{"n_experts": 32, "d_expert": 96, "hidden_act": "swiglu", "normalize_top_k": true, "router_noise": 0.1, "max_grad_norm": 1.0, "dataset": "wikipedia_en"}
Below are experts of layer 9 (counted from 0) of a mixture-of-experts language model. Rows are named gate (a neuron's input weights, with its number), up (a neuron's input weights, with its number) and show model dimensions 256-383. Each number is 128 + 32 x the weight over its row's rms, rounded and kept within 0 to 255. Numbers have three digits each.
Before each expert's rows: a language model's description of what the expert responds to; "mostly gets" lists some tokens that are sent to it at least half of the time. This comes from a sample of Wikipedia text that the model never trained on.

# expert 2
Description: Column-header and record words in tables and infoboxes, such as Film, Votes, Total, Born, Apps, and sports-career verbs like played, scheduled.
mostly gets: " JPL", " MPC", " Votes", " votes", " Total", " Born"
gate1:133129107141143164083078138117091102128123098134132095145118131137128185131105177164155132122128129092154118116117134137154143185100150130173170099115154099129129139099148149200174127109055081089154094115161126132133128070124156161161126114124093101174062110098118119141132147086151118093139148102140121114117129112163033149099129090105160108200120159098119135137192120169151130168110
up1:129124087126103134045102137116080182139182203169120138079107141178079109165130112157131135182130127140084121183144172057153186140180151138135147109147137134122133092092084121129146062151126149151113107094199116155130145052157163075151123113148131082179143127183121114156094142169058154099114132127204110156093084122087115099146139137124101154130137108110115130081137120108125178085119
gate2:148103093149170111129110127150133175166130117191112133175128124186187124105102140112124111072101130063144179143124143164164130124151184150162079175156142190176149129110140130110196135118119089103125076150130081167135108130085201097157130176149149105142139140102135148125198101139104157168092132082119138123120125128067128157163118176170144073152156143139182089158129142109116129202133
up2:104075088088114075156079137095120112174129089126140083142043108098122139150133127147111175118168161102121167116109123143121170163128134203116169075113129193082143135123122139139100095091098099137109169166099187109143169122133165090080109138161126174158152142135172124063071118188153130138161120157166098172053141145177194131134145126048105128130135136182049106115135094149169111168096
gate3:120170154196126118117151146109077144122141114127120122105135106125135057176113179123128115146080128086102120132149118134115111138140103177076103120117131120082134061144133122139129111102109089182084133124090166187136151151092145148094132202142199173167069127194150159108158132111153172125127154118079116067141134083123129149111109122093150103118117185129117157119032170170085093126123
up3:141121119175228130105120191118129078086149135146137140135120103162076175173152181078149068107122117094092174142166140127163127134137121114075116109111142104145131121159140131086155090140139156077131226167076172194140049150178103166145112132129056104168218201147127109088158126140045107138119097135155053162151058146122150105117089186104096075142134141161195134063156108149098132126131

# expert 20
Description: Wiki markup tokens: table pipes, section markers == and ===, infobox line breaks and dashes, semicolons in lists, coordinate symbols.
mostly gets: "===", "====", "°N", "==", " Votes", " |\n\n"
gate1:072129173131143074127116102157071126124140120120108161147170167075111043125140091130114082135165076156114150140123155139144171130161123116104091143192128150104130116098127198108181170128129119128132140155071132141121073081064125147127120108128130074117072040085097109137074193178111162118137112140156118123184165126139131165116138183080138168124127120151114101127119135184131161133138
up1:093156172177100144138118139150174086131169082073118153146158154083153126143136104105142142130115109103156132196127101069128147134123114132125150099153132071101127140094189182193145025067161136146146084126162177141141177115085191121121116158168151195122150158135159048133080127095150155188125134148191069128172109074145101152149104142091153112088171161151204151157120188113103109112165
gate2:135121126095102098062114190101119112142120130145150180186103102184104129137145129114120132156130187156192148084145176150120091153106080125231165021091171079142130125140176159107131158156079176127117101165126174169152103134107181095112109117108132153102174168079136140161138084146114045062174093116140102135121132107095113080109041169143138140131138117092172126148127138128105096138183
up2:126183146060082193120083152151104059159126104123125102130106100168199124111155151145086113129107118177137076125147140125129124149073066063100182084106108105152096160120118085130140133128120134136102083106065099148160112144097113145095147089135081155107174154074181089116125129112148104165186161099126152110129118105175169093128158202163107177121177115083170176132194123105133132143098
gate3:201152109125126131186180062141093147119134182161130172123136143112110116125109114150112157089144091088130073122134135121077119135078122120108114095138145141137122081123136182221118074175197159136120107176114116128127139179120160174085134057131119160139131182131139161122099107099135169101125126148142180105128176127143138129120112106134126164168154139118168087126213121109126067161158
up3:109156148092113146150166118103082158153132173088083129131122105154112161109162126130116096162119099080061110153093141139150078197096120147109149143105129134125135099124083095079098096140129103086126144112158025114116151127117118175151128112143111131120080166142130065120091132121186127122132057134166101123121124096188198101141131174099169139167149136082152155129128122159121088181135

# expert 5
Description: Single digits inside numbers, dates and stats (200-8, .40-6, September 5), plus the preposition in and paragraph-ending periods.
mostly gets: "In", " in", ".\n\n", " In", ").\n\n", ".\"\n\n"
gate2:166146116088149151076165148128108139119073149200127168162146193075176105170168127138198132130092100130106088186102111090160139107137151135128091103124175162107158117099196140165143134172124063163142133123117067126104146147171145166154091150126098114196168085223122148127158075120139144132088134096175027163161117127110102158164133091132146127155101089145131063096112121063126158145148
up2:114112126101139087110125150110112139148160109099143108111104104099109081087148167128093173152140144134120135154156139115073166082109113076124181139068125141086118105112161162113156170119133101098136114104214137122144161127110117115153156156116125121169138075072112144147108162168138089063192146047109138143125122156148094106194183127130106108142126160099143134166139149111151121183139
gate3:136116087173147145112117133084146145135133149148099181126134181060132069153095139123158138163150193055131148176134126161066098127164197155112132128149126170161142146159096120179097121175081129162144086106146143077062143159206123128088091081086145129036119148171104138223190149164047199095099126208130097107143146127185136150158130128153152148152124122062109124136151147203093164131168
up3:177062126154187139113145090176144138061067199070109124116122113192105081122127137109134125170177187096091129083104083169142133096096128116089091124132139124115112131182068090156100145111179171075214079156130132131128133111121149133150127172160136094119146153134109090124116065096142084154121084108180089186192110144127149157123148092135132165124095142136082104075126106146130137092083
gate4:115171156168060108099164105166163109166083135090099153176167157139149120156084129104123084149156173119111119127182125138040110138125114154131118120131155128176101162121140086128083125143144140073105139029103157173199138135201113122194149152069119064070147157145095126145137065065174149150153171095097132057103123084176162139179158147083189068137133161130070115134132171111078098089114
up4:106133176163067185113102069111100159108138157131130124183166175112151168118148160137130128217124145100133126123149153115091100144095085107103151071157104117202171105103142132111144117129139135110142065119122145098053138129145128133142093092058130140107106126148069121125079156162109116105125122183106187080114197069105124186157113112148132171104115109165134167080123168148164160138134

# expert 16
Description: Digits of years, scores and vote counts after pipes or spaces in stats tables, plus table headers like Apps, Votes, Candidate, Ref.
mostly gets: " Apps", " Votes", " ±%", " Candidate", " Binomial", " following"
gate1:128152132125142105108192127210065136140133053115104161106145165127115066150132095162127082134099075106167128186164153124110078181084118130106113142106146152133138096089142087139096063112166091109097138138089136123106140051117118146162073145164127126124119142139124143159109082071186127140132137121153128110168112149106165096110074147125094179078149151142070133131117114163169150119158
up1:158121183124129098174113105135104142147165166129147093110137149143092117168128111104129134191061127140148122085144131080093153218141190099105141137091093099131071160165128187142155066156119130107125135126088077156154153127100180167114069120126124150128187150136154152143105096176107136105125117102144095151050163108154127175100109135179143130098169103120108128114108194086111107179156
gate2:095074143118187129113185142049138091149143104191069188133128126101178138112059168130052067141150101193133153107144163191122132094145153176149048110132145200123113122143179096132168144180120129120160091142038135186121133131185144115109182125110123072127202102087121078117088140117098118113099189105157135083131122133129124119180106089115109139093084086063152119140099122110122112115118
up2:107151113097126158150105097114117171125162164197149154092137161149159106116145185160118162111118139185099207128144137088147113141149142087177116180128146152162075143096115138151116104152050077113128142178154116099086127080151070163096067137130130100063120124093071110106147192153173127136119131100088118098136111114093163124121122094150176110137103134133162170106150145117126081131126
gate3:123109139080117168122075158086124174192129164145084057176124156176148145089119108129115153167119124142136164138129119115155169154119158076140112106112129104178163128122127074078138156134142157146124112164181130088202192081168134149120135119111098106185074079139058142119139082134113139099155108086123145133159130144126134140107147141108217127061098152150129158124098161153135194128121
up3:093113136073127164130171113091115180140101117089146091104101150076187075120136227179111154132107147171123101123154119101097172149109139149186096071146106174132099134164113093085165127136139120134111128168129078139152125134132110095132151105151071137183091139107142141130123147127128117130130145135104105130121181122128107067186098057131204118176108135113185173174103166142171138112103

# expert 11
Description: Verbs and auxiliaries right after a subject in expository prose, such as is, was, has, also, used, became, considered.
mostly gets: " also", " is", " has", " are", " been", " used"
gate0:103120049138126153185147128107119209130051159115188062128194139132154133109118096092147100128144107157138129181109130089060204098121172131150137148104131160147120196129076125122140110145026124133179141125103156113104135164167094136170095146158133141178192150095099131100058166109077195136136062125090114080156154077160125109147100115100118133069062145126127171151122119080086116117098
up0:182178137114112118141093131132088190128105132085134123086045196119140230150098115096181106126075152120036090108139129173100122126122099097094077146113162156144152148078125177140113073101103117164121175098129121157139152174099129137140052106164142171162072085143170177117121153154114138166054130142139098108137129047137128121092113134110165117057136122145147151089098113134133192170146
gate1:127144081120099091097106117154096138121138123096086092068145175130120140179156107128159115121111088109146125122130102084052140095134107070156083142120154120178131110146149116110062144089111112134124115133114136149144174118151118082078110149115109147197142120131068168170142135093088117141162163104155189123044146145080134118106115121113134106145113182096115153158172133183120073089150
up1:042122141121110163189137130144102105097114139102073110143097141177130121110152119172109158099061096129184151131125142152118083120078146104108138121060085110188089088102116148114117146129114121082115185113154106126128144147097134152151097156174062124121138133196169083082071147131124167118157092126143122128141123165150185153084091116134094144118125120183102109166165089125161041159128
gate2:162112115126114153146135080189156160192096139180158139143127131152133159110120132132078206110077168148118071158132152125108096042127073130099149107069185112094128112135155116138111106104133112157176145154068107104153136143132158176165156131132112106117112108112153145106117157155134157087144070103139068094143137140076109165110131140070124142118149198117059133123169136125122157148129
up2:124108145085117083055134106095152131141127045103095123145082144125130093123137092088146141089112115130167131159124181136080137142107141084105086095117090153133127122131125162138105141112167121178113136087063140189171129102048081160152135120103131154107131119092159137136151158104104100172155159098183181115066155104106156106131143105147131148137096130147139239120087098190196157097158

# expert 21
Description: Numbers and spaces in table cells of sports and election results, such as goals, vote shares, Turnout and Majority, plus D-initial word pieces.
mostly gets: " Apps", " sq", " Socorro", " Majority", " Win", "^{("
gate1:197090097100102105181163120133155153133110135147149100129141098130131155127176102118149100072111106047151112171109112129116160131134143153145128093049163130148135056174139100142173166172140110177178125126151152143119102156141126134066074193099144122063121170102144127157155110154181111160130106065092125109151125152104144122140124161043118149097133138160206151148104126110135145137095
up1:073206134126164130106096158078105165143148088149199144139131129125157119190133163117103132126135137159111121044175200139106216216118156088129179158137072148097114160132116177113126122119125141101089137130127098150125181110109127062042183144160097141128132090146118121156120094109146096123127029164103147139105078075182118162133106123155154133113145115057105113107182116111143144130164
gate2:126085102059091128089123115129134131115081160063100087135151119102114126054093115144172123130115130162163103126174157131093175087078106077091113108126114074172138123110125172099144128118145198088113135122067149160163118118106143098179128149122159117193149131174080066187132119127118132116168086093140128141093117041094171114095064112138182123108119118112168111070185136208101133100095
up2:042082190101151075190154176090111102105142094126115187121115186123084138191110153151173162122117089145150097121111104139140128099089163134103151144093116113123118171179129135104182049120135099142126125155098075160112151137182125117093132085137110164159140144137212155191085098143170123151162132107151119208161123091121143107152105115145132118096138109124176166097132138141148136120196
gate3:068203170109141128117120122186060140118129135123130164152080210133133098070173196165091128120115141127083091128140128194109151151197188082109163159136165176128095110089161153048092082143175170173129189151081165120100140093089134116158133117101102147102193140117111137106195104114094117167106110171102116111138085213163207208148150141140133088122137136111121050128125107200120091120117
up3:147114116113072122126149163087124128160170111146064128068096166117153134112053172177095086138093149101125139115123108114136094058172141178151148139122159118112140113121127146186105105124104145098180131101107112152122128119131131133160098119120149107097096158099070157161135143104136075105149118162144139090104149148066128106145225049174174096125149164153045136133169153125124173120084

# expert 25
Description: Noun endings and plurals naming groups or seasons in sports and organizations, such as season, team, goalies, New Yorkers, injury.
mostly gets: " season", " football", " women", "ics", " days", " Labour"
gate1:165160125108178110132151170086118135141087068148108198096118132133123093099137096132138146126180186108054149140159053071148112131144187147150110109107175186170167117150094127179105113119179176128137108129113173102125084076080178185114221119158089153174149050089048117158173175124144130136078115097118113115130103181128131122109111165127082137122124105102138149089133072069110091188159
up1:147144137110094129141093101128140077159104108082073147105162147128107149164144118104133063108092063116090135128105098096149126106120100133115125143049116162138149140149064096139100147150123111144151185156129138154113162133125124141174155120135106129177157164116176098129116086155075127130122143147160128137117081121164143178107098136102122132143124121124134142108147156107154064159119
gate2:071187063141114117133198148121136128119141119154140216107137095112118107129139122159154127126162094103087128113156129141143185096114156128156133128142127127147159116152124102136122087143162137110197162129126096114115138109125125122088143093133124079161134121120117228125154121115128153135158121187141150150076080158125167129109160128135166129140216130138121114179095161170131178135089
up2:115147153112064168114150108110129084155136137135120145144138134136062138088121110135150160094194130202109144102207096041158137173134095136112102137089138182153139127069086143114111163115150153132135160113140132088149115134101166139144085102112118165135119151182119107083151129177099126140128110140174149162129125193096156144148122089127072115226130120129128076140069119130188138089132
gate3:161129119145105108164109134107100162134068135131121128161072186084157055129161133144085125158126097117086132140111122153141104091134171068126106126089172149161122160127133127116094112123135153146148160182150080117121155149143150150100119082076104152150183147135107017126142142117136191119119078229142138163120117102119087118108108105111090100106153159105204079129105072125112138153087
up3:117129093198134122100152123106085133096119187122115107125123168154108145122082159102136145084100131149148156138123095156139109102167132127132160133138157074157130093072094134107131141123109158068117187138131101198095141140132140102124121146169084195167087160127100032142124060139097082158085080147095131122134101161164126174134143123165131124097156061174135111161102127127107122164093

# expert 23
Description: Bare space tokens and first digits before years or numbers in dates and ranges, plus section headings like History, Career, Early, See.
mostly gets: " ", "See", "History", "Early", "Career", "Awards"
gate1:128091137120113108139050100099133166190120092033124134132145135118161152216100145124134190155166126121119128112128135121131139160063076129128109128159141070124121151124103108090129179131094126113149116118135099146135145079186023135108089118063151163113124106151135133123124112099131089135060153092128070135147101053170105105156093126117137112194114124090150129163113129089141134158174
up1:081084171083123156202114093132116117165143143062112156064135153162110105138077117130116106140163127095135100113124138113136107129122057131161130078110094168153076122107060152092096121119137121083123106171141104127137113154103152102219090071136121116164102105123088104079120122120151077148068192131135093142109108149153102090130151106090130109164104116151192170107133162156118124124221
gate2:117133165110141141128156172110117152111129130083149153041113101118135119113081149134177176126103126167135125102138126142175169140109186109112122078121129111105126129190167117139108137105069152134133125182118070196108079138057132118134104100128124134129151155106200094122201090117130092141144077130133161118113102163149147122197108126092127137052100114130143125099179127178082102137120
up2:151076161172104099097152193128088130143138114154172113105124165135135123137093151150105141142099135142105114156080119100120096158142120141094139174181127105177131141090131159135112122122094119084153179151145157150184161123095137116120090141107130200128124115058136160124159163132053147166141131141111126155091139120183114102075136193104078137131155136169120190143124149144098136192152
gate3:149124136123081118117077103095093116051118196118051143183132178098116121133181081149090057130088120097184155088129118055129127098158120109056114106187126117097089165122161141197147117055090080131168135112145146132149099140132153125092100178132118180144075109100124126135129108154139164171119112091126108111074138083125158135107144097150128169061146125157093143128153127128156130151116
up3:155183062136071092124137129149087111067122162153158085097181076122162109186141093072158155142114120100119181148117156084129130165151158124091117099106129074086108203072085112255114121138103138169123136137100131079129176160150186132141150109112108169130100188117131142161079131118169099157161131141121125127117162164181134123113132166150128093150128142160141106133092165124132125150112

# expert 28
Description: Pronouns and relatives starting clauses before a verb: It, He, they, which, who, that, typically after a period or comma.
mostly gets: " He", " which", " who", " he", " they", " it"
gate0:193120140170131086144114160085104115151119127072151120119016145122104117099120132145196119139172129118145056104160189119100128173127120165198098176107143077154138090174150161118126142127092019162115111136113103145080150111153116083120164160128119060106143166162153096160116097115084122144128127148053071169102130157107201151168125174154125156082068126143131168102191164129121171141091
up0:122147102118136083156165123103181173153146117178160077163063132152086142133180128155136159101209100134161156061160151108176082116154108136069121105109093128140108063132123150139153104124126092153199096111109136135178128169155105162129161098139149191111105102135116124100130126135129115038117113123119084153129127190100117067134087149191141128067155160121128126132199109136213113143095
gate1:122109172131094231112199133099076069157147151093108109109072146109107166155125141112103145105086114170110143080133084112168162073124186111178122159102093140140144161149137070145114145106130175112147094149128083139164152166128189091128110141172135107125089116153118169114129115122099141067126147102111086125188163178133177120058076181157115060150142114104091166143114141095137092189083
up1:130096090180171114114146139116079147162098068129175128085129134155140115178118158136171129136114129101142081105140131096095106112151079209135226165134137117128120148097131162136118078159088149121109100137112139068102086088127067169122062097108104124142171129111089127147128141131097144066159148176078105099128156160104060095100151174129104106143190168115144142128154114144123103150099
gate2:122111136187119163076116175100081102174179116175182135150122127126121129194092079127087132094145133079102093091125085065133122108112114138123133169140170076120158129037107152109080172143148099087102144103113160166134108110152143105136065176121133145083096122185127125133110128122115176100089124082087064128112127115150183157125117181175121159108147096084117142131109114147128139140158
up2:098101115163104157122087185098175075102065100139141109106115086167125110174182155127154114103127133118143090130111128135078111141141151170115091127157081100143115138143117128129078130116180072154096126106076139117092146112101141100129101122145107106135113137128059127169139138150146118134149084132071181105087212158168124111104100105116162125126082154107166096121135142095140091154082

# expert 18
Description: Inner and trailing digits of large numbers and years, such as 5,000 and 1960s, plus words like first, last, largest, few, million.
mostly gets: " million", " first", " largest", " last", " least", "0"
gate1:086149057075141086207196130116119130050131169173157163176122114111115141132115141164136160062112127126108120155085090098125094088154116152089115111105126142080144122019078078116174157177163107138161068138096179138142111136108129167126137112141106163120179123117142128083139142159163151165147118111090144125109107104109097128164136122165116221095173178158166140162093119182136118168128
up1:189113126046131074071129144128076137108110178140127164198137110098198145099073108103178220096133113135113140119122143158130077123154125128160093098162096156115128109106099138141150096158166116134074194105055124055176152097123145184128140170096130145126130134144150139128097113141177129173160074063144102132119170185104082118098150144201149107116164075155037131113072126109104117172109
gate2:113151088109128162130125227121109140144138137109150119141115121162162116115125089125127156126100105132075131157125107134126142089082169190138072070145134133154123139111149108127169102132101165134131072127146138078129191096200135133123145116116108114211152110143160108123157118130123138055129120113134119131133119207081111110153090178118140097080141147109147186114111082184115125083110
up2:169082133102098110155085020117123148109146104074127168114100128179107094164103093095102109171135177107094090051180071162090149123161141161124155125151097172127107121175139141164077125142148158124150096140122135152198146135163118178135086092131123169115120109193160142168136120195183089106157055176179148149115101147130135096133144106120081089144140168091160129114161119116112175120134
gate3:179103117158075120086083152129153152111154177131101195089090096107181093126148133161121133166099092098115128134176080081117143130077141138131082112123112101146133123122114035125124089120180178159115133127169112093183101141129126137104091078088153111120125136109119124185107146189103159086144153162154075120167156092106154116156167136134125115107084128094129135095136116141092128086131
up3:080133101120097099083126128112165089088143108185146171102095077114093156170204127092163128134093203114160163143120133104100093199100143139146133108091049125105118126128072117123144103168152096127122125062133162112153126146133101029151120091109136119131199144134164133111162138107146114102071091086194182124133095122113173067105148127122112092168148170131131121123123093147134127155126

# expert 26
Description: Pipes before empty table cells, list-number periods and colons, and clause-joining words such as but, so, however, while, because.
mostly gets: " but", " so", " However", " if", " while", " because"
gate0:149112090116186138117106113106131101132143121138141123181132085127120149104171128100166156122113139126032090119184139121066174120135139128151125133121066130139083119101126170099142086048111106132097189096099128127121138130119109092132116135086123127076068126105186103140227142135110131144128153098142081086161091134065154145110077112129195086123121094099125100192081140146150104115101
up0:070179122096119110093104137074108150093128115150086176121062135176118121115119164112128127097137100086157128133152145124111127179171168090103074149081170118148192135157061184077133109170093129075182148133072128094131111112156069116119156140119121154145119125104134138094139098198112046145089152134156128160141171124137110158154120124138175104119142127166108150099081115158136151172075
gate1:139131104108118179085155140142119112150158158117093165140151159134076105065180109133115149102151145059097110155134096145070055160127135139157113193126140073125127089107162109157105121097176154093101141090099109134170134137211122122122132105040141125086102125128099130083161099135082171135090136108166114169179120193052141178180104129145134102150126083123104120141155066140126156097166
up1:134121188121157113121155151155151176117107162138151152135116100119113149157149093132068127129095109113138058124124047177131155134135172137133164117172190112122077108113130059097190127121136108211075106134114096082185115124153147121103162096125101119099123041166126088141156150126142175069165125105114159179109118195098138155118127119132091100148138109135169133169116138132122171195145
gate2:094167089155159150114123079144141092096162127123123124167106098115161137151130135080084155204114157132141112216119106109133137170137105094106056103126128186086175122196123042180122150125122163167147076128169126127079148072133119138096115101091096115150134166180104153144147154140162168126155078160121110071122107102110089142091156183088074176131119146157096166196142143100146152130108
up2:191127097143141118113139128099096113094051121176110152127138106139140061090155188080132161116105129143142128108145137184133108160120145118170082125080114078110131140161218122185131148109186125168135133188071148150121170078112152086136134129126136124147142171106134067138160123121068182144110172135136118158094098130157140097102128097146175140159156077141145158141078153161218160078173

# expert 1
Description: Wiki heading markers (==, ===), table pipes at line starts, paragraph-ending periods and list dashes, plus scattered commas and "to".
mostly gets: "|", " ===\n", "===\n", "====", "==", ".\n\n"
gate1:142140106121110151086097127212170145098143121185116188154161122128131075090167071136088084134137108098096109127161129172109069085185142142086131120105111156158088157146116075100114126141154119110116138103166119117125169118129158193148104171084139167167088147121116066134112160122164177137161133055079108105116142182117131143185148068104164086070168153125099129139061148033084116155152
up1:163140170130100100154129101165182142126186105179154148105177128144122136142128118102137139109100119128085096092154123137072131110153124102102098166156068117128048142116105152139118117098136141166152120133106123058186114148052064198112170082125109136181124100158106165163150137169112117127202168108140111082100111092160074169116103086092099130096143164103096165135151128128089096155129
gate2:107099137123101110144128129112134182132092117138152085123186075106140057140115171124173134113068100126164133141122123128160132167056194130192155143101132151132103179165143196170152124142120084129120118133104114128137132167116145150118109080111186188177125132096128099132162069175116138105144093121080138144149127105124119134130086113155166121098112126144218092120118101154164192132126
up2:118118171170099140147161136196155074123111140081066123119015181090154098144125144111120158121153174176057150123151059141099103112166007045159150206111119099123134132085121091160126092145100164148114110116165181142154074132140051106120087211120156181128068081120116113106115126097084108123108104099074139106136097134098159172131174133100093122118136129156133146110173136074129157175150
gate3:104100130126138165151082178090176169079165138117184115119123073134091092193080123133115123135110189085169193195145120107130168075101092162157102126091144096119127095118155094109138103135152118087140090174132164139117171145107133144138092080137140091145137098200136142105173072110197112127087128067072098083131137125133151147160145150168120124151140140202142116171143122139073107124162
up3:090090110132128110158161185122156099105124117160103134211149142143170066146099140070136114110113153150135113150150124143141162053120116129135139115169162118148126200116146127138184113118090143156111114098119201129088150131137077144119162130128121117131102121135147121062120149152164149164121189137131174116186078128107113200129148126165189108158160081148062197106069093135051163157176

# expert 12
Description: Words starting a name or title after on, at, of, to or a colon, such as the, The, an opening quote, Grand, Royal, and section headings.
mostly gets: " Grand", " Royal", "The", ";\n\n", " Historic", " the"
gate1:100095165154190126158106133097076083102186064146087096172161097094121057125147096138155085142092147113073162101099109150129149109132104188066128071113183122146147144138115127152076152119115078126158139164137106109161152106147091163106113117129130157093144080155085102135172128164101172135183139081127140092084133092127123104066129069131137173146156190120139178107137148128028128120121
up1:108167142129102103141133137145155145087124132200156110118117108113137078146111086118195157111106083169129107152100100139094135139122119167143158164118102133124197161127129081158055113109089166123109107115174150173197176138110133063115158128088101118092129079129142198125149207124148143195136113150119130118155159137130179116174104176127151179084158120115049117164151127104130098062064
gate2:100039178139139116083083099139196148119102123091176198097156117121126116144161128084119106127105074188161170159127077128083089168166140187128140118142153108172118157159158123123122121121165156130096144110122191148198172097156102114065130111103051078098129125059121087130133168132133091140119114128129103188166136121174097103219159103111139165087098112097153141074087100134121123132093
up2:104126153111101095125125108147168123121057125118151103185164140124103074128108152089103102114131101122143169131104147141152153132162117091127127098176106166090079153138102158120167103109146147123116133150152179141213127157172128115117132098157120192131121134082139125111130089122083168089174180098167127160092097153159081177138174153087127125144151194115110133145084127140134168116218
gate3:103145196149196125163128102110139138094177131138161122119114116121091070146118117048145128184127107085127101060138130077143215133119108120101168158173098138097105104107130108117145173100096173143084151110062138080096148177126066116039132096157157081152070129153176137104079155110121129068098089167136121102158142106124138119147072169149125044116158129162109148129127158160119174174152
up3:166071169039123127111129156130104176193122114095128128149167100134129128129108089116152108150111155142131093123129123119133131118051143109213200096087141170085066149102135139117113103075205115134124147169178154179091123068144130096164121141153105129148198094124129095110184124119094145088110167106145129169124144102106185123186070127152076148194131219116153132163126145110109084106131

# expert 22
Description: Separators in infobox lists and tables: pipes, dashes, colons after "Release date", en dashes, coordinates (°N, °W), and linking and/for/at.
mostly gets: "°N", "°W", " signed", "   ", "',", " until"
gate0:132136056125152120132154129167149154157120168156152140141135135158159166085166126131124147035138134140098120126104193135134123112141094133166108120134123151126141117131127142101093117150075111139199185111109121164167061181117141132135042138120148131141158125095114192066154115139113153160119155115142099095160116088134084103129045160157106154146109128160085151048117141153109100192072
up0:083123192099102120139141138145096122137129142115093179096180158132144135153116102115045130148136150096140159074117093153140084173101160175153129201152181082095132103182162113096172114091173062128096117163126080097104192183124143083121113148110103114210133063135125057164137114107093127083149163122138182156160053105144117125140161099138071132163130135098123057175139077151189160127137
gate1:139149075163134152115158104172134109109131104109121112082123080094239103143079117195108122099203111145166115107117085094115120154171082123173156100134130123105126147132118095134154119149031119041116135160133177092106156156133094141085140095141130109086109124112126126131153219117111144061119097082142162103103106125123135183092143145077131122124126169147069130116187067109102090139092
up1:137146124106142155122194081129153161135165197102167118168145180080187090153107181086123125164190102085115116131096195141126138154127201109100091138139129120118144142180104126145163095109153049156134112050129107181106188126162132120138158147094168119112107093103102143152135108207076211127145132141118132095160083082120134133103153107102126139132095113120085139115135152070087136101152
gate2:131099142112155136068121102096090125115119084106145162141160135107115161139149131128133105050168127105135125212128115149088125156124196086112117157131139179078160105143189188172186105168138117145151104094145141183169075147112157063086125161165080102152138118133147161137139153178134129149140121145123149150172149168118152128175165065131152074126181103158117118126123167131120108107115
up2:186152131170097081116144146153102107171174141112138102142086132083123180073136159134039152124141111145135183145112185124121175145153139122156106064177119118148078110086160153190121158126118171052159117080161146140131129122127086041053174148113182143198150104154165107123119113129144189112178131126162128212110174151179102239110127140204085146140184166193133102135172065099134117140155